Experts of a small language model: width 320.
Below are experts of layer 5 (counted from 0) of a mixture-of-experts language model. Rows are named gate (a neuron's input weights, with its number), up (a neuron's input weights, with its number), down (a neuron's output weights, with its number) and show model dimensions 128-191. Each number is 128 + 24 x the weight over its row's rms, rounded and kept within 0 to 255.
Before each expert's rows: "comes after" lists some tokens at least twice as common just before its tokens as in all text. This comes from a sample of Wikipedia text that the model never trained on. Tokens count by the router's weight.

# expert 1
comes after: "\n", "-", " of", " in", "==", " \""
gate0 [ 95 126 138  97 150 124 140 116 133 136 101 147 137 156 105  99 148 121  95 129 120 149 116 108 151  80 158 133  99 148 147 153 127 123 145 121 127 112 130 160  75 107 153 122 134 125 179 122 101 212 118 123  98 106 110 131 109 128 146  79  98 105 148  85]
up0 [132 152 120 112 132 130  91 149 147 105  77  92 129 104 128 113 171  99 155 129 151  98  87 120 118 150 116 114 133 127 102 167 122 136  72 145 131 107 141 104 147 128 105 102 134 112 119 135 118  91  92 144 123 156 111 151 135 137 122 179 189  93 133 168]
down0 [109 148 136 101 105 133 151 130 169 162  79 141 111  92 108 124 139 116 119 122 108 148 115 137 123 132 119  94  98 166  86 119 102 123 142  98 119 110 105 141 105  99 144 101 154 140  98  94 162  98 136  87 116 111 139 100  98 115  90 109 119 131 108 160]
gate1 [137 100 122 140 114 123 116 110 159 106 143 138  78 112 119 153  94 125 147 123 119  85 163 110 175  80 145 186 128 118 144 122 158 102 153 140 116 168 170 104 131 153  96 139 123 151  86 157 101 153 115 175 126 147 153 165 152 135 127 113 138 127 129 130]
up1 [157 110 133 141 126 130 116 132 124 139 164 118  97 101 103 125  79 130 151 122 157 111  84 120 131 133  89 134 118 119 169 131 112 135 129 151 119 178 179 114 177 138 113 119 149 157 134 129  77 136 115 121 144 158 138 155 134 114 115 139 151 124  73 115]
down1 [153 141 132 131 167 120 104 140 128 130 104 138 118  74 108 131 165 113 180 114 144 132 106 128 161 111 136 134 166  83 104 102 148  89 121 125 112 124 137 106 148 165 115 124 102 128  89  99 123 143 170 186  98 136 168 134 157 128 158 120 111 154 102 145]
gate2 [121 126 156 105 158  81 118 140 107 137 127 175  91 189 136 126 133  93 128 109 128 125 153 122 132 117 155 146 159 113 167 110 115 153  97 106 135 159 167  74 123 135 135 160 118 120 168 142 144  79 122 140 108 139 137 123 136 124 135 129 135  96 116 132]
up2 [140 143 128 170 133 116 142 156 108 107 170 112 141  93 156 119 138 115 151 128 132 132 146 118 135 168 151 143 107 132 100 138  97 113 144 100 128  93  84 147 121 106 134 139 113 132 192 109  94 140 156 122 156  95 122 112  89 127 111  94 136 145 190 112]
down2 [119 146 117 183 129 129 149 123 128 128 136 103 117 135 132 114 146 171 139 112 114 107 124 122 114 135 108  97 103 109 133 163 121 122 137 179 157 126 159 131 148 108 144  95  96  93 157 147 138 111 128 133 103 188 177 116 123 125 146  91 165  81 171 142]
gate3 [ 89 135 136 142 133 170 129 156 167 138 127 125 124 141 109  98 115 106 112  99 128  92 147 153 129 132 147 118  73 129 135 104 120 145 139  93 120 165 148 124  83 144 144 119 139 121 107 127 128 109 111 130 127 109 141 107 195 108  67 134  81 134 101 105]
up3 [124 122  98  95 139 105 122 127 115 123 158 138 154 120 134 111 103 113  88 147 141 132  79 111 132 133 104 115 158  64 105 134 119 142  99 126 158 154 118 126 134 123 170 108 102 126  87 128 104  87 132 121  71 133 114 128 122 141 196 117  91 119 109 148]
down3 [135 140  98 129 143  88 101 121 110 137 166 134 128 159 168 154 121  99 167 135 121 141 108 162 128 140 104 132 139 132 112 158  97 153 128 142  96 101 138 109 118 129 159  99  89 136 113 138 145 173 114 136 158 114  96 112  90 151 137 149 111 103 161 140]
gate4 [119 127 124 139 137 153 144 105 133 104 114 114 127 156  99 154 142  80  78  96 130  95 148 167 129 133 144 182 108 108 134  90 124 126 115 132 116 164 117 150 152 120 146 166 128 104 147 112 106 147 110 122  93 176 161 100 112  77 142 148 127 132 120 166]
up4 [163 134 114  99 118 133 126 103 115 158 144 102 108  98 133 160  75 138 127 134 112 158 126 120 122 107  88  95 137  75 135 137 137 144 126 128 105 157 166 126 139 111 110 116 161  71 103 133 133 153 129 163 195 171 162 124 119 162 157 120 122 161 147 120]
down4 [ 98 126 115 137 123 170 112  97 118 156 113 100 122 155 128 170 104 118 109 131  93  97 142 115 136  92 121 103 108 116  67 149 115 120 131 144 131 151 137 130 152 116 149 121 135 121 167 182 132 134 112 117  92 147 151 137 120 144 146 104 115 139 115 128]
gate5 [127 120 107 134 121 104  96 128 115 175 109 164  88 135 152  82 107 170 119  60 114 131 120 115 149 152  96 155 108 139 126 154  88 130  98 130 104 169 109  60 152 116 125 145 158 135 116 110 147 158 129  84  99 122 111 112  99 113 136 124 140 110 154 106]
up5 [125 128  92 145 112 136  94 130 118 150 112 185  99 138 135 112 106 150 144 109 117 192 136 111 134 157 118 146 112 100 101 156  86 149 123 141 128 143  76 103 115 146 175 136 163 113 137 101 151 151 151  89 119 125 135 116 105 122 134 125 170 129 105  95]
down5 [ 78 178 133 126 124 113 108 159 117 106  91 137 119 136 131 129 127 154 158 123  98 133 149 126 134 157 112  98 125 127 109 115  96 140  88 156 140  85 117 122 167  96 170 145 133 120 117 150 146 160 109 101  88 109 170 143 135 130 140 128 120 153 123 109]
gate6 [ 98 121  85  74 135  90 140 139  73 123 116  68 133 130  96 137 126  98 104 132  97 134 143 120  55 129 108 143 100 129 184 127 145  65 168 152 142  95 180 134 110 132 122 150 111 133 118 185 145  94 106 169 144 132 144 120 156  84 164 174 111 114 119 122]
up6 [130 140 162 140 102 151 131 116 143  89 139  98 154 121 113 158 120  92 116 120 124 137 117 168 101  98  86 118 127 124 148 141 149 103 168 103 146 159 159 137 141 164 115 143 134  99 113 139 138 157 122 167  90 129 121 117 124 139 110 148  96 137 128 128]
down6 [149 145  87  90 151  81 138 139 172 112 149 142 130 143 156 136 129 127 151  99 114 135 119 112 136 116 136 122 140 122 107  85 116 137 119 137 119 140 135  87 122 139 173 123 121 150 150 104 149 134 114 154 111 173 119 108 158 124 105  63 119 135 137 110]
gate7 [131 151 154 127 153 133 128 133 141  93 119 143 148 119 125 100  92 164 135  82  96 167 126 143 126 135 138 112 159 103 119 143 148 126 153 155 125 117 134 148 120 135 124 117 151 123 105 157 172 146 105  90  95 159 159 142 123 108 165 113 167  95 135  98]
up7 [ 93 122 141 124 108 131 103 160 130  93 102 111 117 176 151 159 108 155 133 129 124 119 161 134 104 110 164  98 158 110 107 143 162 134 152 166 118 153 130 138 117 103 163 169 130 118 123 134 136 115 100 101 119 135 152 117 135  95 153 121 150  89 170 140]
down7 [169  96 170 166 142 165 130 167 119 167 119 144 157 104 121 131 144 127 179 128 180 111 105 143 129 134 120 142 123 103 163 143 111 144 120 138 138 110 142  58 130 153 124 117 154 131 129 147 155 146 141 126 135 148 112 110 155 128 177  84 149 170 134 115]
gate8 [101 116 136 130 128 115 133 107 118  86  99 141 136 157 107 139 185 142 103 126 157 130 112 116 128 150 132 120 156 113 130 120 143 144 130 175  80 174 136 167 107 167 129 127 138 130 138 115 136 184 103 108 127 129 161 115 142 132 129 117 198 101 108 132]
up8 [ 95  90 122 122 152 165 159 112 129 105 113 107 123 143 156 138 108 111 117 103 134 161 115 139 112 101  85 108 160 106 112 168 155 109 122 137  91 171  96 111 128 162 105 146 147 109 133 122 133 151 133 128 123 121 112 142 100 131 165 107 151 109  81 125]
down8 [134 135 116 139  89 120 168 143  99 160 131  58 195 153 125 137 148 126 111 151 131 150 157  84 153 138 148 175  89 127 155 121 113 147 136 138 151  92 115 108 137 119 102 107 171 121 106 147 108 138 141 120 152  87 145 103 102 184 128 122 112 127  92 149]
gate9 [163 139 119 143 122 146  98 126 132 114 158 136 105 147 112 156 138 151 103 148 139 109  77 113 156 120  93 117 130 143 118 148 145 130 140 111  83 127 115 119 109 131 134 185 145 119 142 156 124 122 126  78 118  97 138 118 101 110 132 149 106 146 118 107]
up9 [149 125 140 134 147 104 122 128 149 119 122 168 164 159 131 113 102 114 158 133 115 112 134 132 123 126 143 144  92 161 115 129 114 127  94 123 150 136 128 132  88 143 151  94 158  94 121 114 147 143 140 146 133 167 121 109 105 148 129 119 135 126 174 120]
down9 [ 88 128 164 119 131 128 113 103 143 128  99 108 132 130 148 143 115 129 205  95  93 150 109 142 111  85 125  61  97 118 157 108 138 131 101 143 176 137 126  98  67 131 150 111 129 119 128 104 134 131 113 111 137 168 112 172 148 129 128  99 167 147 121 115]
gate10 [146 112 121 114 139 140  94 138 152 112 141 129 104 101 114 118 127 118 133 140 134 107 150 142 111 126 145 155 149  97 147 122 172 120  98 119  93 125 178 115 134 102 131 157 118  94 126 124 125 152 154 175 130  50 154 112 140 110 132 120 110 141 169 124]
up10 [120 119 147 132 121 116 136 112  86 169  94 103 207  96 130 118 147 126 121 158 147 124  64 166 145 110 132 117 146  87 116 166 137 158  93  78 100 132 136 149 172 124 107 121 157 136 159 117 149 143 126 138 115 101 116 187 114 172 168 113 110 145 106 109]
down10 [120 130 139 128  88  99 147  98 101 157 157 138 130 119  95 126 152 174 113 105 156 123 130 114 111 103 142 121 154  61 143 136 115 170 113 128 113 156 118 139 135 131 124  92 132 136 136 154 113 120 115 124 110  98 147 121 125 113 152  95 167 186 102 116]

# expert 5
comes after: " ", "1", "2", " (", "|", " in"
gate0 [108 113 126 112 173 132 104 109 147 101 102 112 130 102 126 157 160 140  83 162 144 133 134 127 140  95 142 150 132  87 184 121 166 141 125 195 129 150 139 117  94 125 167 129 121 141 128 115 111 113 164 101 103 127 127 139 104  73 148 138 136 114 184 130]
up0 [144  90  88 129 133 119 150 113 128  68 103 130 117 133  79 131 158  85  83 151 139 116 117  98 112 142 109 143 120 139 149 142 170 146  86 152 150 145 143 132 115 133 137 161 152 153 131 146 120 134 124 134  97 146 124 145 105 129 162 158 134 154 194  92]
down0 [148 125  64 130 152 115 132 149 151 172 125 121 156 125 110 112  90 129 113 116 162 125 140 143 116 107 100 123 147 113 111 118  95 105  88 127 112  82 128 130 162 117 165  96 108 144 147 131 151  90 179 118 142 147 133 147 126 144 121 133 139 111  72 144]
gate1 [148 149 102 169 155 146 132 156 152 130 141 126 141 160 120 121 116 111 122 123  94 132 115 147 113 113  78 112  91 146 167 110 126 153 124 118 154 128 102 121 133 118 159 126  81 133 129 113 141 174 135 149 182 154 121 142 119 140 107 141 129 120 195  69]
up1 [ 99 119 156  92 116  86 124 143  80 123 125 106 115  83 119 165 126 130 160 117 143 123 133 110 105 124 190 125 150 108 133 141 110 105 138 107 117 123 129 102 165 138 104 124 129  94 138 120 126  95 139  77  90  78 133 163 126 138 109  89 106 158 112 143]
down1 [143 125 109 144 146 101  81 140 144 132 127 117 120 163 146 172 154 127 134 132 116 139 146  40 120 149 159 124 125 118  93 136 135 119 143 143 170 110 161 144 167 143 132  99 113 136 128 140 132 100 178 125  87 108 174 146 134 102 134 119  98 191 138 174]
gate2 [143 169 111 150 188 144 135 161 170 138 119 123 114 142 100 101 115 104 111 117 159  88 133 120  91 143 122 136 141  72 152 137 130 131 106 153 134  96 128 132 119 111 133  86 126 134 139 154  94 169 154 181 110  98 159 123 113 136 149 105 103 136 143 146]
up2 [117 156 108 103 171 129 152  83 134 156 175 117 116 140 118  97 138 122 110 151 136  76 121 136 173  78 147 102 149 126 138 117 126  95  78 148 125 164 124 113 139  73  94 133 159 144 154 184  73 117 151 124  85 102 163 111 123 152 157 149 135 127 132 136]
down2 [146 132 116 125 101 109 115  48 113 115 136 114 140 141 122 109 161 103 120 119 149 141 149 156 127  90 112 124 126 141  95  89 106 135 193 113 134 122 111 172 101 156  99 108  97 128  73 103 173 103 135 145 125 151 150 128 120 104 154 168 120 147 110 138]
gate3 [123 194 148 120 176 117  85 154 139  94 119  87 127 170 179 111 125 147 106 161 129  99 126 128  69  91 136 136 133 154 177 128 148 159  96 102 105 161 120 108 123 140 137 113 151 103 136 148 126 146 121 114  88 137 121 146 149 151 136 131 128  54 151  96]
up3 [133  95 135 118 104 143 194 112 132 136 154 171 144 127 125 151 163 113 128 159 147 163 126 113 161 141 123 137 106 115  67  82 151 147 149 135 154 135 114 178 125 129 138 176 146 139  97 143 109  81 138 133 159 147 120 108 117 114 131 120  87 212 124 129]
down3 [114  86 107 138 107 100  91 125 129 134  78 147 103 103 108 134 146 143 122  87 134 141  96 126 108 113 137 138 152 149 126 139 122 157 104 135 149 166 143 102 129 152 108 129 107 151  63 122 130 152 122 137 135 152 126 147 172 139 128 137 124 129 134  47]
gate4 [ 71 129 165 182 156 144 124 137 125 118 143 132 129 131 142 142  88 106 130 144 115 178 141 148 108 118 136 163 149 128 166  90 136 112 124 162 100 135 124 122  97 167 138 159 155 113 176 107 135 123 135 115 126 111 158  95 114 125 180 158 144 144 171 116]
up4 [174 123 155 116 109 169 108 137 123 112 108 114 123 123 150 126 121 125 121 146  75  99 132 132  90 157 134  90 113 143  59 111 135 130 163 125 114 143 170 109 140 144 115 125 103 158 103 130 160 139  83 118  95 105 139 113  94 110  80 152  87  92 134 122]
down4 [ 91  99 127 155 133 142 109 144 151 145 153 125  91 155 107 147 108  95 140 194  67 114 163 119 143 110 131 132 119 157 159 118 141 115  78 150 140  96 162 147 169 151 152 115 171 170 171 104 126 129 155 135 136 114 163 127 147 152 145 174 171 167  94 107]
gate5 [104 144  67 107 141 149 125 131 113 129 118 127 159 120 128 164 155 116 166 113 122  91 121 144 172 117 134 132 111 134 184 111 137 117  96 156 150 129 143 116 107 104 125 119 123  97 123 111 164  85 121 149  74 100 152 140  93 162  86 147 112  98 115 134]
up5 [115 117 117 141 144 130 149 135 142 125 100 141 106 118 158 153 137 101 103  94 129 141 160 102 145 143 116 108 165 124  93 162 118 148 148  98 114 128 104 134 170 126 140 127 124 162 107 131 193 132 146 120 107 151 137 135  98 133 125 138 141 130 150 128]
down5 [156 162 139 154 104 156 120 122  85  82 165 157 144 146  99 139 156 149 115 125 117 133 142 100 168 127 130 112 113 126 161 143 125 122  98  86 171 144  86 117 137 143 150 127 125 123 162 104  83 123  88 116 116 153 113 108 124 153  91 124 149 158 131 119]
gate6 [152 119 124 122 177  74 138 167 117 126 105 137  81 147 124 189 150 166  75 104 179 101 116 117 137 106 115 170 140  98 145 160  88 131 127 145 105 132 151 143  89 153 137 110 143 156 167 148 128 168 148 156 146 107 156 104 154 119 137 125 106 131 156 127]
up6 [ 99 176 120 114 144 147 109 110 179 112 105 150 159 117  95  80 146 124 139 151 113 152 128 155 159 150 136 146 130 158 107 126 102 133 109 160 140 120 119 136 172 148  89 139 113 127 138  89 175  84 115 129 187 165 144 131 111 172 129 178  94  74 105 154]
down6 [176 116 141 112  92 134 173 132 107 121  99 146 147 116 144 117 152 131 145 155 151 101 133 160 118 125  99 148 142 133 117 142  79 100 127 112 122 156 145 147 100 150 163 124 142 149 125 145 116  87 109 139 146  76  86  92 153 155 146 106 117 148 113 109]
gate7 [145 144 168 144 113  92  86 136 112 100  84 118 101 135 159 130 146 137 101 133 131 144 116 134 149 149 142 110 130 127 152 159 110 141 123 117 107 136 105  83 116 146 122 146 129 139 151 105 141 117  94 145  79 131 134 112 115 136  85 100 109 119 170 140]
up7 [ 92 137  95 140 106 125 148 134 131 132 144 105 137  91 124 133 130  86 144 155 165 153  91 158 129 149 114 146 187 109  78  83 125 156 165 133 112 108 122 130 123  97 109 112 116 126 111 115 131 134 154 107 154 145  72 114  85 107 111 139 159 162 112 109]
down7 [144 137 135 150 103  98 148 126 128 141 132  74 139 112 170 102 146 135 107 110 136  87 136 108 131 145 101 110 158  89 149 118  92 140 150  83 144 122 112 168 139 140 126 103 142 129 116 141 143 133 168 115  91 135 155  94 114 139 155 113 121 130 138  78]
gate8 [104  93 141 131 107 105 155 142 167 146 100 114 135 122 140 143 154 174 188 184 106 121 133 117 137 106 150 133 149 102 132 152 168 136  93 134 181 107 132 165 117 107 145 107 117 122 146 122 139 131 157 151 134 168  94 147 122 146 115 120 127 148 148 102]
up8 [146  89  99 165 128 123 153 107 152 109 114 159 115  58 172 128 117 139 159 165 140 125 115 100 125  88 107 129 124  92 160 112 160 123 132 161 122 127 102 141 139 109 138 153 100 169 167 113 125 120 145 128 157 157 103 103 131 137 127  95 143 123  93 130]
down8 [ 98 110 151 119 111 132 121 116 128 113 112 123 126 128 147  65 161  78 119 133 153 135 127 135 127 131 124 119 112 111 104 162  90 152 134 137 167 119 163 106 125 135 137  90 148  94 124 150 151 134 163 147 123 150 138 110 111 135 133 124 142 110 162  93]
gate9 [142 136 138 164 148 123 138 127 110  72 143 130 139 119 113 143 124 116 123 138  94 117 121 136 143 127  96 134  88 116 167 107 132 100 165 122 145 125  96 120 127 131 150 167  80 140 134  82 132 162 138 163 149 128 115 164  89 168  77  88 102 152 114 114]
up9 [134 139 118 111 106 137 131 109 149 145 102 128 149 107 107 123 183 131 131 109 123 156 138 121 162 150 118 137 110 138  95 126 130 119 181 116 147 118  93 157 105  95 137 121 128 105 160 130 148 120 115 125 122 148 126 113 141 133 168 151 117 135 123 148]
down9 [152 168 127 157 109 161  91 126  74 121 126 151 131 126 163 121 116 156 121 111 152  90 133 137  99 115 140 135 118 142 153 170 128 126 107 106 133  73  88  86 128 146  88 174 160 142 138 124 140  81 146 129 142 109 138 142 116 129 142 121  91 130 119 155]
gate10 [163 155 118 146 128 112 113 199 165 165 126 110 150 150 134 154 108 144 165 108  83 128 125 143 150 110 126 149 133 127 139 138  80 124 146 161 173 139 110 149 125 130 135 158 138 123 135 121  89 142 120 161 138 128  73 144 172 194 120 132 142 112 180 109]
up10 [128 100  87 130 138 185 121 159 118 111 127  83 144 132  99  78 124 135 132 136 112 145 131 127  96 128 133 121 110 130 145 161 151 120  99 101 159 134 134 128 156 120 162 141 132  84 155 132 105 163 109 109 103 166 141 121 153 147 191 127 110 123 173  95]
down10 [145 132 126 104 132 152 116 129 158 139 120 159 143 125 174 142  67 120 149 122 166  92 132  99 113 139 131 148 119  77 165  95  94 162 118 121 151 108 140 158 113 133 124  81  93 159 173 101 134 153 161 122 138 107 113 128 126 110 127 110 170 147 119 137]

# expert 0
comes after: " |", "0", "3", "4", "5", "6"
gate0 [120  93 127 131 132 155 133 151 138 148 137 142 100 118 104 135 132  92 115 137 152 153 136 106 135 140 130 151 155 141 132 119 113 131  96 119 154 130 150 142  93 106 108 158 150 190 166  82 125 102  93 112 135 127 157 138 151  85 111 119 141 104 102 125]
up0 [110 181 123 125 115 132  99 124 103 108  99 151 164 114 148  96 133 129 120 117 111 119 131 148 124 134  97 104  88 136 139 128 168 105 121 125 101  90 140 124 141 125 141 136  88 125 127 135 113 127 135 126 148  91 131 144 102 152 129 187 148 146 141 104]
down0 [ 91 135 126 118 111 154 104 166 125 124 159 138 127 154 150 112 155 127 124 136  63 113 108 126 151  80 118 119 146 119 117 150 132  71 108 128 131 123 153 111 161 141 154 131 132 142 107 132  93 102 126 130  82 116 124 110  84  72 103  66 160 123 134 113]
gate1 [128 126 153 131 124 129 118 152 137 126 101 109 139 135  91 122 136 140 146 114 111  83 121 178 129 145 110 133 116 106 140 126  54 139 118 142 153 163 120 158 151 116  91 105 125 153 107  94 116 117  83 139  88 113  83 142  99 145 161 128 171 126 110 167]
up1 [133 114 112 122 118  56 131 109  94 153 124 120 144 149 113 139 110 142 112 124 113  84 151 134 154 123 132 142 115 179 144  98 129 118  78 122 103 124 152 125  95 123 108 114  92 141  90 138 142 113 155  77  99  91 107 112 149 126 135 151 118 153  97 173]
down1 [119 129 160 132 117 169 136 124 141 149 114 137 138 142 138 125  92 180 161 136 138 156 123  75 134 138 122 144 137 140 129 126 135  87 150 131  90 144 181 147 148 121 175 130 180 105 138 134 130  79 115 163 102 132 116 150 103 160  68 148 118 139 135 132]
gate2 [116 142 135 120 101 127 132 147 142 126 110 135 103 142 123 132 133 111 125 107  89  81  94 142 131 158 115 210 107 146 151 126  99  95 122 160 153 126 148 124  94 150 114 151 136 103 105  88 115 184 119 172 131 160 147 123  93 108 118 136 164 157 122 157]
up2 [ 97 137 118 130  86 150 130 131 113  76 140  91 118 170 129  90 167 134 146 122 128 113  92 120 143 145 147 131 104 114 115 183 109 146 144 110 113 131 145 109 134 183 141 166 133 132 122 151 137 111 120 143 113 110 131 139 135 150 153 130  97 139 141 146]
down2 [114 102 113 138 171 164 118 153 125  84  69 113 131 126 130 123 105 122 142 155 130 109 149 111 117 104  99 135 119 143 114 173 120  71 130 120 118 164 130 135 163 104 125 131 156  86  89  80 147 144 134 129 121 111 142 111 154 137  81 133 113 118 142 129]
gate3 [146  85 160 114 124 118 109  86 127 144 132 155  90 125 138  92 175 170 124  99 117 100 164 131 146  52 123 166 107 127 159 111 164 117 158 139 123 150 128 130 118 112 101 144 129 115 129 110 137 128 143 142 118  87 151  98 118 126 125 129 103 114 109 160]
up3 [ 51 126 142 134 110  82 149 134 145 102 153 127 127 114 139 142 153 129 142 107 134 111  92 158 127 182 117 149 100 126 114 138  93 141 118 167 142  89 103 118 142  86 158 144 140 129 143 137 110 137 112 170 146 126 142  79 167 144 162 164 114 117 145 109]
down3 [111 121 170 143 128 156 136 146  92 123 163 149 118 142 110 105 100 126  95 142 136 114  98  89 155 128 145 108 108  88 161 139 159 189 151 141 107  98 158 108 117 108 165 120 167 113  90 149 149 134 178 154 116 160  95  96 138 154 102 144 140 150 152 121]
gate4 [168  99 118  81  71 131 149 164 103 129 117  85 114 133 147 125 139 138 143 151 119 130 107 117 116 143 110 165 156  66 152 117 116 120 156  98  91 141 114 135  97 134 147 140  79 119 100 101 119  93 124 129 115 122 120 158 117 149 129 124 120 135 147 148]
up4 [164 112  89 121 117 159 102 119 118  91 100  90 104 116 133 135 126 162 100 116 106 189  88 120 158 124 106 165 157  84 138 132 138 161 147 139  95 145 104 124 132 150 128 127  96 164 105 113 121 135 129 119 111 122 123 110 129 183 136 133  83 108 111 121]
down4 [ 99  96 117 131 129 106 155 123 160 154 117  92 132 123 112 150 129 113 128 114 140 104 106  87 153 104  96 104 154  99 161 116  68  70 178 132 126 115 155  89 105 113 176 139 120 135 104 119 137 161 113 128  89 119 115 105 116 133 195  80 145 163 131  96]
gate5 [142 126 106 112 150 114 101 140 118 142 153 101 121 128 112 118 107 140 139 125 108 131 132  95 167 123 162 142 143 108 132 120 153 110 108 171 107 150 112 141  96 114 143  97 107 149 120 162 136 144 142 136 136 171 132 114  73  99 125 126 144 120 126 132]
up5 [130 127 100  80 137 172 128  97 125 120 138 108 147 134 161 114 126 126 136  68  97 130 125 131 128 147 119 169 119 134 105 120 137 116 122 155 113 180 108  72  85 107  67 134 114 131 168 155  96  97 100 118 145 121 100 115 144 103 120 108  95 101 140  88]
down5 [110 149 139  85 142 108 122 125 114 102  96 146 125 150 133  96 121 152 140 157 117 112 109 105 121 128 126 115 116 144 171 124 135 117  97 117 193 103  99  83 130 138 127 145 105 116 102 145 139 144 118  86 108  96 125 152  93 117 185 100 133 127 154 135]
gate6 [136 131 156  96 132 140 112 124 154 121 101 114 146 124  94 123 104 147 108 111  99  90 132  90 111 131 110  77 122 108 135  91 110 132 138 124 169 135 138  97 127 137 119 145  92  98 104  81 152 135  55 114  80 130 123  98  82 141 135 139 161 123  96 100]
up6 [152 105 158 169  95 133 156 159 130 184 134 147 135 144 141 126  94 136 161 140 155 134 170 135 121 135 123  79 124 110 119 135 169  72 130 139  70 116 128 161 130 112 142 129 113 131  95 119  65  90 164 109 143 162 116 139 123 146  87 112  98 100  78 121]
down6 [186 112 128 123 137 122 156 125 151 115 133 118 127 123 125 115 134 129 150 131 116 134 124 128 145 118 115 113 130  96 117 132 133 147 145 139 108 132  93 110 155 121 140 119 104 118 133 103 114 133 145 135 165 122 122 142 156 144 133 127 108 142 142 151]
gate7 [126 149 130 150 119 155 115 117 156 112 164 102 142 146 112 147 116 157 109 132 121 135 130  81 154 126 110 166 198 113 167 107 171 113 126  97 137 136 158 140 107 118  93 136  78 129 127 124 123 125 160  94 141 170 180 150 143  92 115 150 151 127 153 126]
up7 [145 126 115 143 120 103 148  73  76 149  98 113 131 116 150 121 131 107 102  89 134 130 124 127 132 122  97 111  92 186 137 174 129 119 109 125 174  85  88 182  97 119 119 153 145 125 121 123  83 118 126 108 154  98 134 112 146 141 146 121 123 115 144 122]
down7 [ 67 118 121 116 113 100 161 112 108 150 149 134 165 130 152 122 137  99 117 154 132 157 124 158 125  89 135 120  99 134 144  97 152  90 131 173  55 161  94 179  91  89 153 151 123  78 124 128 156 151 135 122 144 127 140 118 140 124  90 107 162 101 113 138]
gate8 [143  75 127 145 147 110 138 133 144 119 128 106 103 112 150 135 138  93 149  76 125 134 122  80 129 155 114 141 148 106 121 131 138 122  96 120 114 116 129 137 134 138 130 127 178 134 138 113 103 111  89 167 101 201 161  98 106 149 174  80 148 107 132 121]
up8 [126  86 112 117 147 140 144 106 142 111 121 148 134 147 142 119 131 112 194 109  74 106 113  71 122 134 105 124 132 110 122 124 149 130 124 135 141 148 133 151 128 152 126  91 198 154 139 122 116 131 101 148 126 168 142 102 137 108 123  77 145 109 123 116]
down8 [122 119 156 132 106 140 134  89 118 147 134 174 164  89 188 154 154 119 138 108 126 106 168 167 140 153 125 114  72 137 134 105 175 105 144 109 117 130 139 147 121 105  94 146 129 143 112 102 101  79 122 139 110 147 131 115 144 129  88 113 148 154 119 145]
gate9 [139 157 170 138 117  93 133 112 160 108 126 129 117 133 111 138  91 158 130 100 111 137 129 139 150 113 112 148 104 125 155 149 165 121 134 155 103 155 138  94 149 169 110 157 162 151 112 121 143 113 114  94 161 113 183 110  83 132 100  93 144 113  89 118]
up9 [141 158 138 145 144 144 158 131 115 130 169 139 138 115 137 148 171 152 154 147 138 137 125 106 139 157 117 112 124 105 126 147 164 120 132 106 102 118 121 112 112  64 142 141 137 118 124  93 129 150 105 111 132 141  94 144 100 173 148 166  79 141 103 154]
down9 [145 123  83 116 152 120 109 120 125 133 123 107 116 114  98 136 142 119 114  77 107 127 163 166 151 140 147 107 108  92  92 139 140 159 115 114 120 116 125 144 100 157  88  86 177 148  79  94 127 141 107 144 125 127  83  98 101 148 149  90 142 122  99 152]
gate10 [106 111 134 116  90 104  89 151 148 115 145 105  80 121 136 177 162  68 112 132 118 118 139 134 158 182 141 143  93  98 141 161 105 121 123 158  78 113 127  93 144 107 134 114 131 120 153 107 105 153 121 128 141 103 143 170 187 146 155 104 155 139 129  94]
up10 [107 101 117 106 120 143 161  88 123 117 140 146 107 116 169  87 161 136  93  90 113 148 122 108 153  92 114 109 141 135 128 133 171 160 139  59 130 142 144 127 131 116 113 141 156 118  78 167 142 121 164 111 157 121  63  94 122 148 115 143 133 122 123 147]
down10 [105 104 131 141 135 122 110 121 162 103 134 116  85 140 110 125 136 166 105 109 131 164 159 116 110 155  85 120 109 125 131 162 150 102 120 133 124  90 118 124 122 182 144 149 130 136 118 148 156 128  93 144 115 154 103 156  71 115 101 154 119 157 132 132]